config = dict(
    moe_layers=[0, 1, 2, 3, 4, 5, 6, 7, 8, 9, 10],
    router_score='sigmoid',
    balance_bias=False,
    positions='rope',
    beta2=0.98,
)
Below are experts of layer 4 (counted from 0) of a mixture-of-experts language model. Rows are named router (the router's row for the expert), up (a neuron's input weights, with its number) and show model dimensions 0-159. Each number is 128 + 32 x the weight over its row's rms, rounded and kept within 0 to 255. Numbers have three digits each.
Before each expert's rows: "gets" lists some tokens that make up at least twice as much of what it gets as of all text. This comes from a sample of Wikipedia text that the model never trained on. Tokens count by the router's weight.

# expert 6
gets: "y", "an", "en", "n", "et", " N"
router:095183101109111113132105101094160132107130156065144069124119121150077100196150117180146136137117118111093075188123131177164144189145159142138106089118147159130144104110100060163116114125142035172140121150165106099109117102163188173154095091108134151133065122178113105120106117022129127119113149135129091121129103157139156171112152098104123112084137065127073184146158111129054102147124124135197166163153181164120164133110130163164102145136106132092089099115140163122175133126138063
up0:147197153147139144162112116095141153158120100119146119143182139138044139129145115118218114164154156107091050130119172150069096145115098120155202102163087143092102139085122163098141090087203168164155103162139110145174094142179137112134117098142135165080144132108085132106159162063116106157130160141130153100084142154097172104088106142069175096129117121144112074075119127137143061188160083076133088151147148122098184149094111148084107151157162101118140137105135125141151143102139065

# expert 53
gets: ".", "r", "s.", "ra", "\n", ")."
router:170165109102173082144091106105131146054179119126101081133075165150058125136105121203081125101125141150147115099168158149082087143080183131107191110133152080117139132137204110120111102106058165093132088144189073144099140123131163132143140116121099069177123101142126104134104160134102151134116121145070123170125140182092140141113105141179106168124111065211162149086123167154101089141147144129166121113134164149154145109094172082103108116166124108087162126111107167157181083163135094
up0:152156147148144101149096172124183119116171091070125127129157127157079070103148136107148177134158102145160160097111186079178130108149121116129206138149141139101077116164122111113210136109132129150119133135127133172143109069095073148116146137163123113138146094087132145132106075100102130095163154156156105136185127128088113118063079142137118139130115137113144089098125123121161100122137181157133169163099100156154044061228229208133122120132114108109105088153092093147131169143093139

# expert 62
gets: "i", "o", "a", "ia", "ri", "ro"
router:133154070149152094138088126097143160097144133078189111080100186149122128089138078146084135117117161138092108127209128187161104097141097128154145101127130126140138155140167133144101118162132182185165178172103108086115083197126100138100104149133146100110071149140203118187091101114134170149138179156133093099073117102123080120122110065155099160157089073074117169081148117103188109122144088155117127159129103187103159080082124111095114148115113130132161102105065154115146106154182172
up0:082116096161157134109105133100090159057183135209098128169138172133118179130137160142140073094175106163124139118130167183103114123176092090108098087104077148114151148066177112160141154140102093203169124105049038137124118152129146160097133107082136094172111122155105157109064105107127125173118134110161078126139133157102126141155107176122126090127114109140184164111096106141129134115131105165194109127114127147198146108162186155112074180168145070135140087138119141096135155153159116

# expert 30
gets: "p", "ay", " P", "v", "ap", "op"
router:140130157074142166130115080116149103102157091121140145161091138160097120096122112123110104136117095121069111088106146140121142146110151107139112055137044121194152108159088144085111095073167072132123138162096132126125088105157147169118103120153121145161104120164154117104128142148163178168108073147198216178064088168150141125092155118112096159119110151142151131126149065130166109143107110186165135092099087138111162189171131112162074160059117088159083126100119114074175159147198145
up0:118130124104126123112121110115173108109136167117104136116144140107111088192143168194107085141142162159082077145150126129137124136054114128094184089147118084144177136123150102154071107108086115113167132171141063126168118088198140088090112105159174106153080089166152132166130121140054120103114166177131118164111090087143150115169131128139131089061133188123194161134181041119108099077147139109161175163187102096149148115138095102114155109164076128136142165128159103074194145111128141

# expert 39
gets: "a", "is", "as", "us", "os", "ur"
router:100173100145093117130094116136175120088147065172154144088050125147048138094131075162098115117072126181113135093179139120074135115144178128155089172207106149148128183151181110130116142079090112127151166156151097122119122105140155148166097160130098066129131131123088124145148127145131115092101066185117151143150156157131112082116136089075043169152143152139133092113084150105155103130153090153155121140130150151109138125064072167119084123161120096181204116123079168128137160134083134
up0:127166097132170126169103154073110079126194078163162152080108138186123113146106142120071128138082123143176100147152096063104120111098125132134111130134100102165179174117084152118120129181115140073147123193147155141122201176153123151169056142140134083105136153101097117134185121081125117149127173110084136128111109131133161110078066087107161120157156127126182158091116148073105131144174120100120133128190141216105134131100095206121130125107178146113077157163148137200091149129130106

# expert 46
gets: "ir", "ac", "ec", "oc", "her", "and"
router:082129144180155099121120140145132080123152104166107107152097110134141144117128128182074174134125103125093116114186131117119096140080207124144171149125130092127052117102134080152102126134121098118136109157141094130097174138217155177172123157180124113123130163119090164134057181114099145144123159157128151105142140163143132036104126090110111158129132136141185181142111089117115088133106134143136122142145173145139173144091111147085080122060106171061152094086096197050068148154183129
up0:117112121121083118172131139083143115180123084148179084123156147114186082128060117121135155151089112112150128143094133064106071069105172105118120162136196161125110138165110137134108090139138128100157149103106111148158117186110051095160105109174184119149110148158143104084089133147109117175076108129093113129177161139165113070071164174132088111147126081054080156132132127137104091161169150138149086178146056155134165189165152111137115110143080145101079102100113160158137076162139085

# expert 25
gets: " B", " D", " H", " T", " G", " P"
router:108157146088150120083092119131150102116134088107165052101094102105103151177093141163106101086116118160112125069133134147123119138115167112146127120110077131138112169140084134142097042128104112181098173160114128147155141163168161137124070100157155115124155169166142195112116121108109187133156109165175111088086144112066131134129150022056102170117116062144119160137048141080168125150163122180159137139127151097133163077123158125183109141151080103108169146081097126100160179147125127
up0:125157125139096127135103184100122130115106180201090103143084127157183095158138169139156088139112110123167127173097088161107175107122113088134143168139148133093094148114171153158079138098162079123172207162122104122132086151156102077130199112074102186170125137115121130187113144156137113095124125136134112128155096104153085151186120148078083112053045119141085185142102080097149137129173162170092134162097141171074148150161123142123157117171142057154146116145072150115123083160138136

# expert 32
gets: " f", " p", " c", " b", " t", " g"
router:027163118113149103122128114105158082117134074095122080136091089117091146164097201171105133119128117084086134117102137150116131102096122170197136108185116109164085150128147131128075086130057160123135114143141068123132069118144171150135118145174117123118136146181187134106112120065092151177155102145108133114130102166165111096112168127112153136095151135166143149178127137086201115242188113171140135118106111114105155143145163156101049189127103102126104118093108124113098093143142121
up0:068187134154185069134167103115118056110128094070146135104145142127148211153065144137193105149155122187078108114105094113122088137121188114149134097119068146148134181174116140166132082159084151092096111137137144108091146132088132152136106119116107108129127105128164141161123076073082172097116083081069110096141109072106146130163068145084165086144129088097133152145117105085146087141114147157164164121148104152148143153130154039141073099128092162126131099147119140131087138158128064

# expert 1
gets: " as", " that", " was", " be", " with", " As"
router:129175113081187114126095101112145139107109156140136121099112088111123125176074161141097155122100149164125155086124152134117104168130142076159138181126125115114049140162121151140120080141065149107122144151117142098112172130164120103135131145153105128110143180152175118091083124138154118139133186146124154210116060161140135136134121120195071125153142122147133102103122147130194154170139120160172108081151187060134150133108069119104094168081099143108226073094079191068088070136126095
up0:170153136069122156059138132163200156060128084140148084089159143138132084156162115128111067168126166150126133139108141049116199132112150122096067155100088146111137220154193095176117153102129144131091147167075088109150144116152096167164127101134117070074155080182134141153122121129196123149152081132092156128126105098084095185165118157149120164154149131101119134145050131142130117144168150133138089090147078118105087116137149182089127128119112118173126151133122120145137130178083140

# expert 40
gets: "c", " S", " C", " R", " s", " c"
router:118140128151152112048125132088141126112188106079107107195112111141039152102130122156137124136136143135110126110172139158119138110143193110145160134145095094142118153150154104155096076109064113194093091148127090124156116131164130068155128088144129116127170160098141114154099090119134186181117108152150157095153152146143065164119176083100094081152142125181135142170098126097162131161132162162138141146144188063181158071122136132098063136202113135124107075081061172111096138185135093
up0:118126106100136154154107117092188126101053135126058096166123090099111143159185138154150127168149120110103108156116178065093111128130172145136111068148123139164122143148108142112093105142147165136106104125186149124124124191123121116214136092143142108088132150088115113143100163156109130144209194116114115044146100165168139129138132099176106110109131112194126112141194150076111125092106071107168135128152154056145118147076134085101195160106155171132199126146092090145120087151166153

# expert 48
gets: "th", " first", "%", "ath", " Th", " second"
router:063159074078111106140081073064184148116109155119155101119144135111164129141137173135129143100130118152128150095099168187054136187057151161162137180186086072143089131144168080163134106133157111121113120142189150143113137117150123146122112069133129116093145148139129186145100075144184167168178100167133140126131103154130157149101119124103104203101111117138141117163094125105145147121087184139170127095123138167127150045117102134096123175160095189121146144137127119075062108093073105
up0:073139098148192176100100127071100137100173145118087107120107129145168154122120133149107145208121105145127115119114165150098149089109128086087123146138110090216143135102116117208115154126086115123097101156152105117122136093172147156127115133120080136166150108150139072140100081140134100148155128206130110096094075102154160186150091133176176103166088107140164168086156121111129170129111140090039107159122131074126123060167094186112141095172158169140143165112180110152188145110158085

# expert 59
gets: "in", "ine", "ins", " John", "yl", "lin"
router:147134159100161108114091071157120122103157097123085138141094079156083145098148133189095140117128110132116059055110160163199045112149130092142089140131102102158104107195135113155118139166113149179117160163156133148081160096128103153149120113110149169085093138126165151144118155140167168115199166174111100133144143101067053124111132127101099090159121103134164179125137057114121123172145141154127117090115161149130157111175129136088086138058096167135178186103138121074191128149082100
up0:112137168137115132133123106099124180101097168073126090139130109106111105081072110169187098116115144056208141167104133098161138115144131130133112050146088162150115133116126076141112123113152135193122101138160131126110151096085138077083127030136188139180092164140153103107092194071161092158133150163121177103135164091164108101105102118102099115125164154097127146129126151179136094089126118207153110057096122107039108176136126141141135086134118100127148128109141143090175087163147125

# expert 31
gets: " was", " is", "ly", " were", " are", " not"
router:092151125059108146130110127094149140089129117172089132125137081103092131166115079141142169144088184115074100119132157102095097127132144165150124136145108071152080157140118094213078107112111172127118146114139129112132148127117081133227143111101157123092096134122165131130084200137166113132133072137113102132147062149158172134115086131140112122136199170133177117125062098076075153161145150131217136131142178121098133157121103103141153190093116187153121143121114149105212083161167119
up0:131112090169123146141092126119131152135156156106098173130062073127090160109120174114230154156163130156142183141126175125110163102196097163160093137150156147115161135109151138148100119049107131122098098141084106109148121090127111162140152089198162106124093130092110112180111155096107116161109149124111133169154099115139136141073118160180061030132092108066123090130172156039134154090158120093138145130140154133180094082140165135109083155108157156084142141122140117119205130129119101

# expert 24
gets: "it", "at", "ot", " that", "ach", "ch"
router:109142196113137102108101068068162110127194089103137143083119116185090137132109140127144176080113121153094068086105156135115097169125152181129113129144131125143115124134086156097131127150101084179126202146076145153049162100172152102153093174152167082184100133123107170138115142102070131127113172154137114134148140158139145139113087073082176188099079122172138046152080096098138186111131152148145091136110118120100156127178089122126146127158104143102145077115149200075121134165111146
up0:073147139148158166110187129111131143136101134087094134110164085111164127122113109080105148093133150161105115117126063107130152112129122119117164075161146090111225168061145107166124109173144108115099168149109141082078188107115122135120118090113132141121175155088162091121100123159072124212156151161089115153085074136133125131095131109118093202158118129168107147132115076163147140106126141218152130133223140153129187127111115153130120166092089110141107093202136164074112149157165101

# expert 35
gets: "-", "|", " |", "\n ", " -", "="
router:080162144129133105101120096126127101102154109152112081154127091148132137151164177163075093080103081158135122122112138129170101129067077127143107158126102151139153145127112129185167119075088067199131059147158116124158168094155119115145122144148102137112136151156108134185109117157188117137095126152113159150178069164058082136068115127090076129160098121110089137148144135108169130147162099134178112085097134115114144156112194040089154121180114151092117113137087204089176131186160079
up0:140118175160110159133086119117168140083166150168133137109145073123099075116108088153155116093121098146093145140151139089074135118165129093097178109189120169150124064160125120113172092114107165108129068109203092121172092130163161098107087143151174118072090160128117161117162089079113049167103174144194114122124125103144141124137130165077092171140098125134124109173132083082156143172117033105134124117135158055101153141132080155124150151191099132090121137111101152159109081092169151

# expert 8
gets: "ation", "ion", "ment", "ction", "ity", "ance"
router:064172178131065133153109108085104155088109096100201064159126187121146138070158169134128167089124168164137147084137174228171102126094149172120100142120127095171091147179164134123133138119158083147106083146142067148062173131117119120171144192114102080138111169109100099190111155131185107142168178138151088110079109118127113100092143107112171138125164112171188106146119118130109090148132114139116143147134058100159134130123113101102129193143103104128144130131128110088094133095172144
up0:117105147106148152125081152153154130089141108123152175104122164128150131064112174119112190080113127159111140082095145166138086159150147060090141122138193128115115203114166150118151114105114132168123130130090105147171158110194158138112160111141137206117172109146125113184167096138153143096045160198140108072105106108156110142108142148081171126159065050130100077109098109156091154155088206085112179109147127153114172128067169109124166148120141113131157132118162175113097147152134165

# expert 11
gets: "il", "ill", " V", "ord", "ann", "iss"
router:099134164138071093136097154147122075111149143080147142146054117136146146138132102125108159107105135112135144077045153132140065153133176122146139142182084137164086140115126101099074103171119104101088179164080151124108147145128162122122107115188124089113101154138099128165087089149191182150111072167165126189110140103110151124117141086056152103177124149110123198128172084142202119164081124167148173092152107085127171141070085134115103088111142151149182192134091111103114109144105109
up0:119159096122130112117086101130099107069038104076101117159112166155165149063165149132122155099147162095180150103052081149115160114125135146060144122110156067101114117104149172152118183176140131161139177152136113122140125091160088159106111167143080126137124147169164089138096131165113092122113108159119154151153124066135146166108121150101106096155137091155152137080131139112122097136108116191097143153143122117158125243124130144122133160115109045140135166121046085077083149166184120

# expert 43
gets: " M", " m", "M", " V", " R", " v"
router:136141155097133106107104076107116140127134075099157080146099117123089113190109169171087164106127082124137113055088159180171104102084190127172163060126101117141132134155152142103115151140106123156089092125139128186087096158186165116126082142151105132148131150121151153183104114103139192164179158152159147169165119151091143139089167086093094117171195061093078154126118128096208123155117114164138140124140162166173148124100186158127046137155118123121192132103098162089125117141148131
up0:075149176195081084123130205126148087101137088077161116167136096207125118125080081136199143117153130163132151107161119156107122146050134172125158126156120138078109103139148111109103114105095127153124067134114129108133115162131107128098148076129106092152104133104103128115132166133150122128121136154105096121112129180105097128058153107145103113145138114107088084102103161092098146120127175208192187131090140169168129100123148150110130150075084135199114144090075116137027120065145110